config.toml
num_hidden_layers = 10
d_expert = 64
d_shared_expert = 0
hidden_act = "swiglu"
router_score = "softmax"
router_z_loss = 0.001
init_std_router = 0.0251
lr_router = 0.00117
vocab_size = 8192
norm_eps = 1e-06
learning_rate = 0.00308
beta1 = 0.9
batch_tokens = [65536, 131072, 196608]
max_steps = 4839
dataset = "wikipedia_en"
Below are experts of layer 7 (counted from 0) of a mixture-of-experts language model. Rows are named router (the router's row for the expert), gate (a neuron's input weights, with its number), up (a neuron's input weights, with its number) and show model dimensions 0-127. Each number is 200 + 40 x the weight over its row's rms, rounded and kept within 0 to 999.
After each expert's rows: a language model's description of what the expert responds to; "gets" lists some tokens that make up at least twice as much of what it gets as of all text. This comes from a sample of Wikipedia text that the model never trained on. Tokens count by the router's weight.

# expert 4
router,184,219,250,158,199,216,223,239,230,151,156,184,234,148,175,248,265,207,222,138,158,224,111,210,198,235,222,225,252,231,149,189,221,241,239,196,169,185,181,182,266,204,183,174,207,156,231,247,223,261,220,228,233,148,140,218,194,207,146,227,188,201,280,207,158,203,241,166,246,175,156,189,205,236,237,201,212,224,220,194,217,126,216,132,152,208,184,200,180,208,163,147,178,202,249,285,243,257,155,126,204,243,198,222,202,183,250,208,180,255,303,138,288,243,202,144,215,129,256,150,266,266,199,214,164,247,224,268
gate0,96,206,144,192,176,138,214,193,232,158,196,223,263,214,246,290,211,170,203,160,179,157,157,172,234,150,144,176,203,174,179,234,121,289,256,159,133,202,231,186,184,220,173,177,257,152,186,146,197,203,240,175,174,225,209,241,261,219,222,221,174,211,206,171,210,206,213,205,211,135,187,131,240,200,196,198,300,194,193,173,214,201,163,227,206,189,158,196,231,188,255,283,230,166,232,279,262,189,193,134,204,213,210,191,159,274,219,181,192,234,214,271,199,183,347,190,199,173,255,153,176,217,232,170,166,201,201,248
up0,141,199,146,182,184,238,199,221,233,206,172,204,226,249,197,222,181,156,233,128,169,204,222,253,203,174,150,186,157,172,199,166,190,281,246,203,111,166,205,222,149,218,165,241,209,252,174,207,199,227,241,185,261,323,207,246,234,236,174,217,245,119,258,176,254,210,222,250,184,233,201,194,248,195,214,224,225,167,227,225,272,135,216,206,201,119,260,220,171,151,221,202,266,244,245,238,188,219,138,131,169,241,179,164,169,240,175,178,202,284,195,134,139,203,186,229,214,226,303,118,172,236,197,170,184,191,186,228
What it handles: Clause-ending commas
gets: ", ", ". ", "), ", "; ", "\", ", ") "

# expert 32
router,191,240,180,181,217,185,212,189,229,180,178,165,221,161,156,206,183,196,233,131,157,213,166,242,164,221,242,208,247,217,157,158,225,175,193,159,188,160,137,170,225,170,229,201,168,158,218,245,270,239,186,262,206,122,172,228,138,119,177,205,184,203,210,183,204,275,209,167,239,119,193,154,196,168,255,153,274,203,205,220,202,203,273,182,184,160,182,160,227,217,145,118,156,146,237,236,263,195,168,184,196,195,284,235,177,247,226,212,225,255,276,177,227,262,201,138,294,144,223,225,197,258,272,129,197,268,204,257
gate0,232,192,255,212,145,111,155,238,156,244,193,194,260,166,168,197,171,207,109,228,131,256,155,211,243,222,262,226,237,204,160,220,171,131,181,233,197,169,184,109,225,124,192,310,129,239,161,219,211,216,244,287,182,194,188,181,293,195,160,170,215,161,216,177,222,257,235,208,222,160,153,255,191,192,265,143,237,135,213,253,233,178,187,144,174,246,149,187,246,192,228,203,253,164,219,262,166,188,200,165,203,218,219,191,183,174,227,234,207,173,241,209,196,231,183,162,248,160,240,219,196,183,159,146,186,180,267,217
up0,174,181,270,154,222,167,187,115,269,199,152,197,197,204,184,140,178,188,194,292,252,155,201,253,181,185,201,118,155,197,278,141,262,246,240,247,208,260,271,241,192,281,277,206,281,203,230,176,239,176,239,235,219,199,206,158,227,265,215,172,133,199,204,222,183,79,202,207,188,212,240,176,175,221,205,250,170,184,168,205,188,154,194,218,223,154,211,192,232,233,183,214,177,145,231,205,259,165,191,224,162,164,186,228,311,224,175,186,201,179,191,198,264,139,194,201,177,163,166,229,205,250,166,215,259,146,177,222
What it handles: Table and infobox starts
gets: "| ", "- ", "===", "==", "= ", "== "

# expert 12
router,177,274,228,127,234,246,268,176,243,120,188,220,226,184,146,146,204,211,175,144,170,222,213,191,178,233,241,238,285,296,192,172,253,257,171,223,152,163,160,177,209,216,270,219,183,147,212,225,265,228,173,246,227,176,197,254,173,183,175,265,158,201,254,187,181,236,223,151,247,184,184,163,191,192,231,221,254,279,238,268,213,170,255,190,174,269,193,185,223,221,164,147,162,182,215,240,241,208,196,109,185,215,208,273,178,180,256,245,177,244,258,165,248,255,195,175,162,134,221,189,237,231,257,165,174,223,227,240
gate0,208,247,193,229,202,258,174,170,301,179,196,191,216,233,177,252,157,228,265,132,184,134,255,224,287,205,214,265,253,230,203,154,181,238,218,228,228,235,200,185,135,221,180,158,258,224,270,157,259,179,240,204,258,153,243,184,190,213,156,245,124,190,175,119,241,195,212,215,276,198,143,231,189,208,244,169,237,213,289,259,190,190,196,237,166,254,266,239,131,219,182,203,220,168,216,214,173,170,190,202,142,190,172,274,141,234,240,162,254,192,202,199,228,203,204,200,170,196,283,149,201,222,266,251,238,232,224,206
up0,280,197,191,173,161,204,245,275,180,198,206,204,174,193,186,202,245,245,170,238,237,211,192,143,199,191,215,143,251,222,179,100,228,171,159,254,250,189,288,219,234,298,221,163,196,227,217,146,215,115,155,217,145,191,144,175,192,202,242,174,123,222,270,265,231,170,178,241,222,238,152,248,227,201,221,189,195,198,173,138,186,218,122,211,168,183,217,112,195,227,172,182,260,226,203,203,217,119,230,209,152,103,240,225,224,173,187,234,303,199,181,184,135,195,180,238,252,203,171,242,224,215,165,168,220,222,178,176
What it handles: Field separators, linking prepositions
gets: ": ", "of ", "and ", "| ", "by ", "for "

# expert 28
router,162,232,204,188,246,212,263,179,257,215,140,138,217,146,130,198,233,201,201,207,203,267,178,220,104,211,242,218,270,196,192,229,268,186,192,160,162,169,169,143,252,211,214,241,233,196,243,225,302,227,162,247,185,172,148,249,189,190,174,255,176,182,242,140,174,236,213,148,170,134,177,178,189,177,253,174,270,252,231,214,256,129,177,158,167,225,176,158,268,159,223,159,199,180,218,215,226,217,173,221,167,207,234,206,238,146,221,194,167,244,280,139,240,290,205,213,223,125,253,193,212,203,244,110,186,207,208,185
gate0,149,268,229,204,269,271,222,192,141,239,123,161,204,175,226,204,165,181,253,168,216,130,249,220,120,176,195,184,198,224,182,238,217,173,183,112,205,167,164,134,215,190,242,184,220,119,265,194,232,224,202,203,144,244,237,137,168,188,219,255,210,285,253,194,205,223,243,216,215,165,182,215,137,295,161,132,179,239,204,174,209,150,208,124,106,228,240,217,197,194,187,230,228,197,208,228,186,183,173,200,224,228,227,170,74,246,251,202,228,195,228,178,252,268,177,212,162,142,214,183,215,250,204,207,209,221,229,215
up0,274,150,231,176,256,209,210,227,260,215,166,157,230,239,178,227,213,202,153,227,235,190,208,163,174,204,229,156,195,242,166,212,227,162,247,216,272,110,213,237,234,253,232,225,128,211,199,147,230,267,242,227,202,217,249,280,198,239,280,247,226,208,196,206,209,116,211,199,185,152,149,175,196,167,252,155,260,259,211,226,204,121,243,122,225,226,145,254,260,251,214,217,251,162,241,182,172,198,154,226,207,147,226,220,166,202,216,143,134,191,287,225,237,218,273,194,213,266,189,202,196,171,174,188,194,206,113,221
What it handles: Acronym capital letters
gets: "S", ". ", "D", "T", "C", "-"

# expert 16
router,170,242,206,204,217,202,215,200,271,133,179,149,214,159,162,250,232,187,190,149,161,203,147,243,209,199,235,216,202,249,142,219,246,210,211,136,206,155,153,203,195,140,217,153,223,171,217,252,299,239,215,253,189,187,209,234,210,148,119,178,166,178,238,201,187,201,227,198,239,193,124,134,215,179,293,215,231,275,257,218,203,151,212,178,163,249,168,224,197,225,172,155,165,170,150,226,246,247,154,114,148,221,210,253,206,135,225,195,160,197,277,127,241,257,165,182,232,194,284,173,283,188,194,165,194,201,188,270
gate0,161,195,187,234,190,250,165,152,234,215,149,225,211,223,177,290,184,187,166,145,183,169,172,168,241,255,203,90,159,208,178,217,196,198,279,269,192,147,178,152,219,116,219,275,220,211,256,221,239,258,165,175,302,202,212,215,192,242,210,204,72,199,199,156,168,185,242,162,241,184,185,173,132,179,210,243,213,203,244,198,214,144,192,177,214,217,163,231,140,247,213,184,242,219,186,167,294,164,149,202,112,168,230,236,199,228,215,115,195,224,261,178,167,220,256,195,215,166,216,153,187,221,176,175,208,213,209,254
up0,175,265,137,190,190,172,193,246,170,125,252,197,239,184,222,197,204,222,200,186,143,190,164,161,233,183,167,211,237,233,192,226,171,249,275,279,256,169,231,240,111,208,120,212,137,116,171,224,183,286,173,168,184,224,228,295,135,227,228,240,251,218,236,193,229,182,264,171,174,160,278,203,208,194,204,217,138,146,228,119,195,177,196,273,177,147,233,219,253,254,301,233,228,188,190,181,191,187,193,173,129,172,217,183,212,242,198,182,143,139,234,178,185,216,211,207,184,218,210,171,193,209,140,179,158,174,161,242
What it handles: Surname and place endings
gets: "e", "en", "er", "an", "on", "le"

# expert 39
router,131,240,225,175,238,241,249,154,201,125,218,183,254,157,164,256,197,262,173,158,165,234,171,238,169,256,259,230,268,241,161,225,252,245,197,159,199,159,125,172,238,198,244,185,192,175,252,209,244,175,226,268,209,216,172,171,168,232,179,235,150,160,254,161,192,276,198,160,247,173,199,171,229,203,261,204,222,263,216,247,194,141,258,157,172,276,163,161,234,220,164,136,179,171,227,216,214,204,172,145,143,290,224,242,171,185,259,214,156,248,268,157,190,213,201,166,216,136,224,206,232,246,227,159,175,253,207,262
gate0,157,186,191,213,190,207,292,176,190,163,271,86,172,256,118,171,164,166,268,227,142,218,124,183,242,153,139,253,239,219,252,183,146,242,200,217,182,185,189,215,197,123,211,244,246,175,168,210,211,280,185,186,197,235,227,185,146,221,159,189,180,159,141,132,210,214,230,190,242,204,165,220,194,196,188,220,190,282,235,262,185,198,176,182,229,222,189,179,157,193,226,251,204,220,176,224,171,219,156,103,210,243,126,222,246,166,235,225,237,196,190,162,233,215,151,213,162,265,249,134,175,164,196,216,151,197,276,270
up0,289,162,204,221,187,229,269,141,133,154,253,219,166,243,196,224,166,168,215,138,264,184,178,312,208,204,155,201,202,236,237,165,201,204,188,178,210,205,209,213,174,230,181,179,318,135,236,115,192,205,152,219,220,182,219,191,184,215,214,249,244,254,264,206,200,187,247,283,169,221,204,255,185,224,252,182,209,313,191,226,248,250,171,171,199,238,210,221,124,137,228,191,264,212,127,162,187,146,206,255,205,221,213,200,201,234,195,226,180,242,147,198,205,210,277,186,186,226,247,194,216,174,180,212,152,265,215,261
What it handles: Clause-linking words
gets: "and ", "he ", "He ", "which ", "or ", "but "

# expert 3
router,137,262,212,155,208,207,268,189,236,158,129,145,195,151,173,198,236,231,306,203,137,209,187,231,157,224,233,242,258,232,123,170,263,211,204,156,171,199,179,189,231,202,242,250,220,179,244,246,238,243,157,241,208,192,177,277,176,181,139,216,212,193,199,168,189,243,229,160,224,164,155,160,205,108,253,183,278,207,250,221,235,152,234,170,145,177,182,158,260,228,139,157,159,166,233,235,238,244,164,172,181,244,202,219,167,159,217,237,163,249,215,170,226,213,218,151,248,181,231,171,224,283,238,181,196,292,235,249
gate0,141,203,184,199,148,243,122,207,218,292,165,130,186,208,182,185,219,216,182,151,273,133,202,212,142,196,202,136,190,206,187,186,220,222,212,175,123,151,168,191,229,192,126,147,175,176,219,271,199,144,178,184,197,225,190,183,162,217,216,169,156,165,198,189,185,177,256,171,185,189,219,269,164,271,223,202,201,185,226,119,195,227,172,179,111,178,200,139,287,247,276,253,128,111,253,216,163,185,167,211,212,163,203,166,170,235,167,222,195,136,208,147,234,237,167,199,195,190,187,168,193,196,320,147,176,244,216,174
up0,242,212,171,247,260,211,177,219,164,236,216,244,210,236,218,215,174,205,222,157,180,256,217,217,219,268,221,190,178,160,227,216,152,108,163,247,269,188,171,196,135,150,196,187,167,201,201,134,196,207,236,276,247,179,200,182,239,239,192,222,182,214,221,228,236,135,237,258,203,235,174,195,181,163,217,213,238,171,242,256,221,224,155,208,194,227,263,243,122,250,152,213,165,221,186,205,247,184,254,242,195,174,263,258,165,259,200,144,161,297,191,128,151,232,224,212,253,198,191,181,237,237,167,188,226,185,352,122
What it handles: Determiners before nouns
gets: "the ", "The ", "his ", "s ", "-", "their "

# expert 29
router,156,257,208,188,241,181,242,172,200,102,156,217,227,108,120,171,226,251,254,188,163,221,180,215,166,216,221,260,212,260,191,215,211,249,213,212,151,190,207,214,223,212,230,239,257,171,243,211,242,193,206,207,211,182,136,269,184,135,148,209,196,158,228,144,167,208,252,152,234,186,145,190,236,223,196,172,206,241,240,254,259,180,223,170,185,236,116,184,197,237,190,165,137,146,194,278,262,235,154,174,188,247,215,202,155,182,217,228,188,222,271,162,213,286,181,195,212,170,255,135,229,250,315,144,199,253,227,211
gate0,204,231,275,233,211,161,247,119,232,208,178,181,220,159,156,222,168,194,244,165,190,155,132,198,157,224,190,256,230,203,220,154,223,190,263,116,258,128,225,218,221,266,212,205,223,139,136,225,243,290,197,199,212,155,212,182,136,190,167,192,233,197,183,153,107,225,225,158,138,231,133,164,176,190,166,226,198,241,233,177,139,151,185,212,246,262,169,146,193,213,177,178,204,143,222,155,175,238,184,169,175,245,222,222,222,110,246,266,264,279,201,166,250,259,222,241,196,239,207,134,212,189,174,153,210,175,196,224
up0,242,161,190,150,223,206,143,243,228,186,169,154,129,229,185,174,243,257,220,194,246,244,251,197,206,155,201,228,165,229,195,195,244,158,213,185,116,207,143,136,149,161,231,221,207,245,159,173,188,219,248,223,170,222,202,128,268,253,122,186,221,127,240,106,180,225,228,232,288,191,145,113,218,204,188,162,203,193,181,136,182,186,221,162,196,205,230,131,187,280,179,249,187,251,206,96,173,228,191,245,170,160,212,156,227,195,236,148,223,157,186,191,144,192,246,193,250,245,145,194,187,202,191,243,244,233,255,235
What it handles: Table cell separators
gets: "| ", ": ", "; ", "sp", "(", ") "

# expert 0
router,159,223,222,105,249,221,228,201,225,149,162,195,201,153,137,222,264,228,237,217,193,275,166,222,132,238,226,215,266,200,171,162,212,255,219,205,140,181,209,173,206,195,206,234,197,173,240,190,264,196,193,257,236,197,121,228,148,169,202,237,153,131,253,168,154,236,180,152,210,192,213,171,250,177,238,143,243,214,236,247,229,211,282,164,180,174,196,127,231,188,193,128,146,241,213,257,248,244,185,132,217,211,248,194,188,171,229,230,175,216,287,166,258,261,190,177,282,173,222,187,229,238,255,203,185,218,291,251
gate0,192,209,174,226,180,199,221,276,220,249,183,184,209,191,212,207,143,234,217,194,242,209,192,308,209,129,237,130,272,166,199,278,209,217,272,141,141,210,222,194,179,191,200,249,195,177,229,216,225,194,105,186,175,241,148,183,169,235,152,160,189,224,196,189,174,211,202,148,174,131,181,208,183,138,215,218,243,170,170,250,191,207,222,112,115,236,240,137,180,178,185,134,200,151,217,225,289,166,194,212,198,200,189,160,197,132,158,214,171,183,206,196,249,262,220,230,238,194,225,220,224,206,258,220,155,248,267,334
up0,222,220,218,224,138,164,121,231,189,227,275,178,189,241,244,199,68,221,174,206,174,151,223,185,278,207,180,170,201,128,187,196,271,223,239,173,223,260,175,241,162,248,242,229,219,156,243,145,191,198,228,185,201,154,180,171,244,246,168,188,171,181,234,138,169,215,173,225,81,184,225,132,174,196,248,281,204,195,198,186,156,276,201,223,216,188,188,249,229,197,193,165,210,245,166,236,197,168,271,155,196,234,237,182,220,152,210,160,220,155,153,174,210,206,214,211,224,232,260,181,210,159,124,198,154,249,302,248
What it handles: Word-initial fragments, table blanks
gets: "\"", " ", "b", "v", "H", "sh"

# expert 15
router,213,195,218,173,233,232,222,211,175,156,172,171,275,187,187,232,247,233,231,173,198,227,141,221,206,243,183,182,238,242,167,181,229,267,188,203,191,188,165,162,180,169,232,160,221,159,245,197,287,222,212,210,190,206,151,269,205,175,148,259,154,170,215,170,189,204,210,128,260,133,201,160,217,219,208,188,273,272,201,215,199,187,218,183,198,209,187,108,196,200,205,102,199,202,215,233,243,250,181,173,193,237,239,230,202,164,220,249,232,233,292,145,259,325,188,164,263,117,240,207,248,272,271,175,168,280,192,241
gate0,183,285,238,128,178,198,250,219,250,207,198,216,160,208,176,245,251,185,173,111,246,175,125,192,211,170,201,234,215,163,177,195,233,125,200,273,168,194,209,211,222,270,246,187,138,74,188,252,204,250,180,214,217,193,191,167,120,116,218,187,236,156,257,187,172,186,189,77,180,152,241,196,184,212,252,240,202,245,191,160,252,195,231,168,208,245,204,150,188,212,182,165,210,151,198,270,218,265,222,195,171,222,222,267,186,170,238,240,244,229,261,236,217,173,196,230,153,154,205,132,208,208,192,235,149,201,223,230
up0,166,271,225,123,205,141,240,197,175,116,138,231,178,240,257,215,168,211,210,165,248,175,156,194,216,228,167,174,165,213,219,164,256,190,167,205,152,202,247,211,189,255,217,184,159,177,202,183,212,238,181,227,206,186,214,182,294,189,175,213,182,244,237,199,262,180,163,254,157,259,251,225,191,185,177,199,98,327,175,134,213,204,154,179,228,168,252,199,196,217,206,159,250,196,190,187,183,253,235,259,220,112,236,140,269,167,186,154,253,213,250,221,193,188,218,224,164,239,253,128,160,125,144,246,207,156,204,232
What it handles: Table cells and units
gets: "| ", "|", " ", "0 ", ".", "; "

# expert 18
router,149,242,245,165,266,229,212,197,188,174,182,215,258,176,167,214,229,231,259,180,200,271,186,210,129,209,222,217,187,238,176,149,230,242,206,207,178,199,131,157,273,218,236,224,254,196,253,208,292,264,231,238,231,133,100,260,179,145,157,245,213,205,238,144,164,239,240,182,295,214,149,193,229,165,216,203,228,244,242,185,210,184,206,131,177,156,176,117,242,254,178,167,169,163,259,213,247,201,164,246,183,231,282,247,168,216,214,200,184,265,261,235,220,265,182,172,238,140,218,184,219,231,247,170,201,223,199,204
gate0,218,218,153,224,170,245,216,154,174,268,190,188,162,192,116,165,213,189,168,203,241,170,195,235,204,217,164,274,213,166,237,149,252,142,301,158,184,158,142,200,254,193,230,240,157,156,239,254,294,231,203,247,129,232,228,162,226,192,179,236,225,221,164,121,199,220,220,208,202,193,220,156,139,206,209,277,250,230,279,199,155,147,148,225,224,215,234,215,253,194,228,183,173,214,203,217,166,281,247,196,197,176,133,221,226,211,258,164,221,259,207,209,203,177,268,264,203,253,168,151,219,211,223,257,131,198,264,252
up0,166,167,262,225,248,240,225,125,189,194,171,192,231,179,194,201,164,225,256,184,159,222,284,185,206,174,179,241,236,178,193,235,257,275,190,167,127,180,235,159,187,199,183,219,192,203,157,177,239,86,142,256,173,214,260,231,181,222,199,272,162,208,194,261,152,202,310,173,268,184,212,147,236,175,216,176,194,180,307,127,225,157,151,182,185,135,254,200,238,139,160,231,237,165,203,203,195,172,189,207,172,175,160,179,204,226,218,172,135,188,156,206,162,167,217,214,212,297,216,260,185,254,241,189,163,162,226,158
What it handles: Capital starts of place names
gets: "T", "M", "P", "C", "S", "N"

# expert 41
router,169,263,184,168,221,222,204,237,206,152,205,206,258,134,165,193,258,183,271,143,164,224,162,222,171,241,246,218,230,229,146,161,267,195,199,196,134,179,166,99,231,209,198,146,227,193,273,194,252,234,236,229,154,151,154,247,164,150,188,242,198,126,250,142,193,222,239,145,250,191,187,158,217,130,254,205,237,220,224,258,222,156,240,182,203,227,166,164,236,195,203,146,212,218,237,238,215,266,165,145,167,254,217,226,197,162,285,217,192,231,211,155,246,243,170,210,215,161,254,131,236,268,208,146,176,263,233,245
gate0,239,195,208,218,192,128,135,200,160,162,174,152,246,238,114,230,155,171,241,219,212,213,158,196,259,108,254,152,229,130,202,188,216,213,218,203,240,181,228,149,193,151,177,191,173,205,254,216,226,260,252,249,184,298,203,235,237,142,162,232,222,249,231,138,214,136,175,226,292,148,234,192,175,168,223,254,198,186,282,249,195,244,137,226,204,220,171,189,205,165,228,177,186,197,220,224,174,203,226,111,176,256,199,206,200,199,236,219,205,118,218,204,278,235,141,155,152,237,282,227,190,237,193,145,232,218,188,234
up0,196,150,198,226,200,267,155,227,209,190,162,203,130,233,244,214,139,232,281,205,164,161,246,214,230,164,181,264,235,187,190,161,193,236,224,225,270,266,232,231,212,254,206,97,224,217,232,166,224,252,159,225,186,218,244,198,191,212,216,257,219,149,200,199,242,220,242,97,191,233,183,204,154,167,316,180,227,196,202,138,187,183,183,146,205,183,207,201,192,158,142,259,190,258,229,232,209,190,188,239,166,211,225,200,247,141,178,224,212,244,190,186,231,197,282,281,223,220,203,185,186,95,210,135,128,171,113,192
What it handles: Articles and parentheses
gets: "(", "a ", "to ", "an ", "the ", "A "

# expert 21
router,120,247,252,115,224,161,235,182,223,152,228,194,248,196,170,207,238,235,239,197,142,253,168,232,123,218,243,228,226,223,179,207,216,258,207,179,201,190,157,154,248,227,226,218,217,182,226,248,291,296,174,264,184,181,188,254,164,115,154,266,187,162,236,148,181,234,223,205,308,205,182,177,203,169,196,215,275,268,254,203,232,158,242,194,188,172,199,189,225,206,214,159,164,160,242,261,219,238,198,152,219,237,201,264,212,187,204,177,206,225,287,174,243,238,205,166,188,121,272,215,252,223,238,160,191,197,211,245
gate0,188,289,208,220,199,165,285,180,200,151,191,183,214,213,236,158,179,216,202,178,174,195,156,163,284,216,249,215,189,124,165,192,158,226,238,146,223,200,124,194,201,226,173,164,205,192,238,185,310,257,209,212,224,174,205,214,147,184,201,249,190,224,151,101,218,176,222,186,223,204,174,254,263,214,266,215,252,203,205,191,240,163,153,184,264,196,137,191,142,233,154,203,205,253,216,153,192,233,213,190,234,170,198,264,217,174,175,236,211,290,190,217,254,224,232,162,197,136,305,211,146,170,143,213,217,251,313,185
up0,109,212,266,223,269,200,234,233,206,183,171,188,205,155,227,233,138,309,243,160,270,129,269,172,204,216,225,230,177,196,166,133,192,121,257,174,268,187,202,203,170,199,202,129,191,181,172,177,247,196,199,227,196,122,184,276,218,212,212,154,178,221,225,197,204,119,224,233,240,211,233,219,261,239,167,145,158,232,199,230,148,187,180,226,195,173,231,146,219,197,185,128,256,144,164,184,230,285,276,223,169,172,238,253,195,184,159,145,195,250,174,174,223,238,187,222,189,200,241,178,153,179,266,163,168,213,252,171
What it handles: Capitalized proper-name starts
gets: "S", "B", "K", "D", "L", "C"

# expert 10
router,163,217,228,146,220,183,259,181,197,212,174,206,218,167,128,231,218,190,264,163,203,235,114,223,197,231,193,233,272,270,175,222,254,192,243,155,210,192,166,154,222,157,218,207,256,115,213,176,256,209,169,228,253,173,177,215,187,197,122,248,189,129,217,174,175,228,215,186,226,154,135,163,193,201,243,218,262,214,259,232,217,170,255,214,146,208,101,166,246,246,145,187,195,198,189,270,283,190,135,161,145,217,199,239,201,137,256,222,190,253,288,151,229,238,174,180,235,199,170,187,213,236,266,185,168,274,186,244
gate0,189,158,160,227,173,214,233,202,224,218,223,211,238,164,194,208,246,223,176,132,207,272,179,211,249,210,192,267,220,261,127,170,269,202,243,223,193,196,154,144,251,198,195,165,262,173,231,166,240,239,171,200,208,139,158,200,179,211,176,171,246,230,224,168,180,173,278,240,172,245,144,197,161,175,285,265,220,196,227,203,216,219,183,198,212,171,223,177,315,233,283,137,291,212,274,166,248,208,122,170,232,192,197,229,167,175,171,297,175,240,256,249,178,201,175,222,282,164,217,238,201,250,157,183,254,203,225,227
up0,270,207,80,244,134,171,171,183,115,223,240,175,208,208,283,230,181,220,182,230,223,149,167,253,255,241,162,172,270,191,197,189,207,269,168,234,218,178,132,200,116,201,215,261,274,138,164,204,238,243,156,170,144,173,138,145,178,197,193,154,149,212,199,168,239,136,162,200,182,252,154,221,197,205,235,225,199,176,196,175,186,216,220,232,162,171,216,133,229,287,203,203,241,197,235,166,231,118,190,199,250,182,174,263,218,188,145,244,209,226,225,280,212,194,240,198,202,200,164,277,209,218,223,227,176,211,194,262
What it handles: Line breaks in lists
gets: "\n", "\n\n", "am", "om", "He ", "ad"

# expert 11
router,146,254,193,164,185,176,256,151,245,171,144,169,176,177,151,266,210,169,159,176,192,255,164,212,180,208,206,222,195,235,147,184,270,233,209,193,211,198,169,175,216,207,237,171,237,168,250,254,234,280,157,250,203,178,212,204,193,155,119,219,117,164,230,135,172,227,252,128,272,172,172,131,157,222,253,244,175,272,233,236,233,131,241,210,164,237,149,212,231,234,161,182,196,150,202,233,248,260,185,159,154,210,202,229,197,143,216,220,176,188,246,121,240,284,179,194,205,147,292,157,222,232,230,151,187,180,213,248
gate0,254,272,241,263,192,223,229,310,178,169,205,187,192,176,174,236,178,172,206,193,189,182,248,209,152,251,143,292,244,159,148,160,119,192,194,192,224,208,226,128,227,123,180,156,257,217,166,194,221,167,190,264,168,133,256,229,211,251,210,246,146,119,215,143,158,220,224,172,173,188,160,204,168,151,284,164,184,246,220,245,183,177,245,183,137,221,130,219,222,180,230,191,204,230,178,163,292,200,192,193,193,231,196,187,240,169,207,205,250,197,202,172,209,205,283,159,242,271,198,219,137,178,182,150,186,189,139,238
up0,141,243,197,164,255,154,192,299,203,242,192,204,161,135,158,227,281,199,200,207,222,183,204,252,164,251,209,189,209,206,214,191,225,211,200,280,208,195,228,206,162,181,233,206,239,226,126,188,191,181,176,253,162,208,165,159,271,261,156,206,235,135,176,121,199,324,160,267,161,192,216,216,204,98,230,200,179,214,251,212,197,197,147,146,161,231,118,197,196,197,267,177,267,199,206,198,191,200,212,179,249,160,203,210,199,174,142,254,128,207,196,79,216,198,288,202,172,216,226,230,221,217,213,195,231,168,203,175
What it handles: Name-final word pieces
gets: "o ", "a ", "i ", "ia ", "e ", "an "

# expert 44
router,161,261,171,154,295,201,258,148,191,197,170,146,249,148,181,227,222,264,239,160,207,211,165,196,156,246,229,199,239,208,180,171,266,201,244,189,185,204,164,174,233,212,188,136,217,187,270,215,261,185,215,188,262,153,205,222,158,155,160,251,148,193,195,175,172,179,226,153,236,163,187,185,222,166,210,161,225,199,273,232,250,186,260,145,134,168,181,106,225,254,145,153,193,189,200,255,272,225,139,153,200,226,219,202,198,198,253,157,172,236,232,144,272,268,189,144,249,153,257,200,211,226,269,173,201,267,262,197
gate0,222,181,156,185,203,172,172,251,200,217,165,129,198,173,215,188,208,240,225,158,247,163,204,263,182,205,272,167,236,218,197,203,182,217,187,122,128,236,136,188,249,189,179,180,179,100,231,184,227,211,200,221,180,152,117,226,141,147,256,178,202,174,166,240,182,141,264,228,254,212,221,225,149,180,208,199,263,207,284,162,271,152,123,131,204,186,209,116,206,248,181,182,132,234,167,104,192,174,215,125,270,215,202,168,164,167,163,189,198,215,200,175,179,213,179,139,196,189,230,167,223,264,199,148,239,227,259,246
up0,187,199,197,214,159,184,210,249,139,250,212,189,207,183,201,207,204,197,206,159,155,159,184,170,177,112,178,161,175,148,238,110,242,273,285,212,175,192,193,159,296,128,180,189,199,195,224,157,174,275,162,233,220,231,221,242,205,213,139,226,140,158,160,172,219,178,266,157,230,236,192,248,196,166,225,186,255,205,206,213,310,172,199,205,275,249,198,205,193,266,214,197,139,257,177,187,271,210,201,152,221,204,268,194,210,268,205,136,222,206,176,216,161,187,270,217,236,221,183,212,145,187,241,157,287,207,109,200
What it handles: Quantity words before nouns
gets: "two ", "first ", "of ", "one ", "2 ", "4 "